Below are experts of layer 4 (counted from 0) of a mixture-of-experts language model. Rows are named router (the router's row for the expert) and show model dimensions 256-383. Each number is 128 + 32 x the weight over its row's rms, rounded and kept within 0 to 255.
Before each expert's rows: "mostly gets" lists some tokens that are sent to it at least half of the time; "gets" lists some tokens that make up at least twice as much of what it gets as of all text. This comes from a sample of Wikipedia text that the model never trained on. Tokens count by the router's weight.

# expert 6
mostly gets: " the", " The", " his", "The", " their", " this"
gets: " the", " The", " his", "The", "s", " their"
router [207 140  99 100 110 142 106 110  91 175 170 145 114  91 136 117 112  86 130 159 174 171 106 131 159 196  81  98 134 136 104 150 139 148 119 192 160 130  84 175 101 126 144 129  98 112 141 149 152 184 140 146 107 132 101  52 116 191 101 162 100  93 142 153 134  97 176 126 120 178 105 166 120 126  97 134 178  78 144 100 107 146  67 100 129  84 158  73 107 120 144  98 153 178  97 159 114 139 124 147 135 103 143 131 110 161  98 103  80 102 156  91 132  90 138 121 130 107  99 180 182  75 151 154  87 131 118 139]

# expert 3
mostly gets: " \"", "\"", ".\"", " $", "\".", " '"
gets: "\n", " \"", "\"", ".", " —", " '"
router [143 141  96 121 159  83  79 135 101 161 125 118  92  89 140 123 114 123 140 107 126  93 138 115 107 150 165  97 207 127 123  59 129  73 148 124 133 207 157 113 161 145 135  98 144 113 125 119 104 132 130 139 142 132 168 151 146 134 104 138  88  76 112 139  82 124 125 132 120 113 171 129 145 150  66 121 144  59  78  85 133 169 143 136  67 144 109  63  12 126 122 169 187 159 150 169 185 188 123 100 121  91 104  96 121 131 149 131 116 124 146 113  85 140 160 149  81 134 104 128 127 115 122 137 147 128 138 169]

# expert 4
mostly gets: " In", "In", " in", " during", " at", " 20"
gets: " in", " of", " at", " on", " In", " from"
router [182 124 134 166 139  43 153  88 126 178 129  95 122 144 112 145 114 105 145 109 176 123 130  13  41 182 171 117 161 115  98 146 139 154 135  58 138 134 165 161 143 120 140 114 174 169 115 136 109 135  97 148 144 117 105 155 173 146 115 108  99 136 134  63 135 130 100 147 134 167  93 103  86 170 113 146 164  90 132 165 138  94 100 180 201 128  82 113 127  99 116  49 173 123 138 175 187 118  96 163 107 173 144 112 178 151 164 136 135 126 167 171 127 164 165 142  94 101 111 144 141 135 126  48 144 104 158 148]

# expert 1
mostly gets: " and", " is", " was", " which", " he", " are"
gets: ",", " and", " was", " is", " as", " that"
router [149 143 183 111 106 121 147 196  83 152  97 129 127 111 147 125 125 105 136 123 103  84 101  99 161 120 102 112 151 208 138 109 118 146  99 130 104 162 178 190  93 138 185  92  82  67  92 157 146 150  80 170 114 136 124 140 115 151 160 123  87  66 156 156 132 157  92 154  81  99 111 115 104 126 105 126 128 101 127  74 126 146 122 130 116 112 128  80 117 111 160  96 124 157 122 136  86 104  93 125 115 118 152  84  78 136 160  95 178  97 119 122  98 120  89 170 167  96 116 115 144 152 102  66 127 178 101 100]

# expert 11
mostly gets: "=", "See", " Preced", " •", " All", "Career"
gets: "\n", "-", ":", "|", "=", "=="
router [123 112 123  95 109 164 125 134  93 160 160 110 128 130 134 122 177 136 113  77 143 148  82  91 118 129 107 121 163 182 144 117 154 141 112  58 124 140 158 151 191 144 146 146 172  92 108 157 109 180 100 133 108 117 121 147 116 104 142  90  92 156 205 147 123 103 143 103 140 132 157  42 145 129 146 104 143  78 169  93  95 137  96 178 150 131  70  29  82 142 182 143 164 177 152 169  91 162 114 215 191 175  96 133 143 158 110  77  86 101 137 132 140  73 123 137 132 118 127 153 115 107 132 129  84 131 114 114]

# expert 12
mostly gets: " 1", " 5", " 6", " 4", " 9", " 2"
gets: " 1", " 2", " 3", " 0", " 4", " 5"
router [149 134  93 149  86 111 100 101  76 142 110  98  96 137 100 144  99 128 118  97 107 107 174 131 116 176 190  89 105 119  82 140 139 144 151 184 133 154 135 146 207 133 121 137 109 150 168 152  94 102  73 110 133 149  81  79 115  96 169 103  90 131  92 118 124  57 133  80  92 142 172 115 120 155  84 114 131 145  31  27 115 143 112 234 145  74 130  94 152 172 129  90 185  93 139 144 123 122 109 107 153 138 138 138 124 141 129 145 171 109 180 149 184  53  89 113  99  93 127 115 104 121  67 124 117 111  83 190]

# expert 14
mostly gets: " |", "|", "·", ";", ");", " ISBN"
gets: " |", "|", ";", " 0", ");", "·"
router [189 147 130 221 102  84 129 142 124 152 130  87  87 102 186 148 151 137 154  95 141  72  92 114 108  84 145  87  93 102 132 137 105 120  94 105  67 198 166 166 137  49 113 110 103 128 120 180 173 216 136 100 101 141 109  97 176 127 159  85  90 119 146  93 151 150 112 105 136 114 143 110 159 221  78 139 154  81 100  95 104  94 126 130 132  88 129 100  74 115 144 130 133 141 153 166 105  70 128 163 123  90 102 186 143 141 119 111 136 133  93 122 140 110  86 168 144 130 109 146 116 115 160 137 102 150 153 165]

# expert 8
mostly gets: " de", " La", " re", " De", " Re", " Le"
gets: "-", "s", " ", "t", "e", " A"
router [112 112 137 107 102  72  78 108 127 166 145 142 126  79 159 152  94 188 155 133 129 123 169  88 127 144  56 193  66 167 125 104 141 106 104 145 134 167 101 126 117 128 156 131 124 147 109 103  91 132 143 100  82 109 118  86 108 132 155  79 116 169 161 150 139 141 155  73 108 145 165 109 106 152  98 144 143  92 163  90 148 191  65 105 133 146  64 122 136 153 137 114  97 162 121 188 168  90  95  96 200 140 103 124 122 104 150 143 110 104 124 159 138  56 121 118 149 110 152  99  85  54 142 111 135 151 115 124]

# expert 0
mostly gets: " a", " an", " one", " more", " all", " part"
gets: " a", " to", " an", " one", " time", " more"
router [159  55 163 142 120 185 141 165  85 156  89 113 108  94 105 155 137 124 173 117  27 131  99 116 136 160 135 146 169 145  85 130 129 101  26  46 123 114 128 141 182 159 160 120 127 139  96 133 164 117 153 123  98 165 120 122 171 153 169  89 110  82 140 129  96 105 156  89 118  95 184 102 128 123 162 122 117 128 122 157  92 129  85 162 114 137 144 107 109  89 106  81 111 133 201 132 100 122  86 105 131 168 109 193 173 195  76 114 135 117 140 149 118  70 122 121 142 103 149  89 153 120 157 154  82 141 151 172]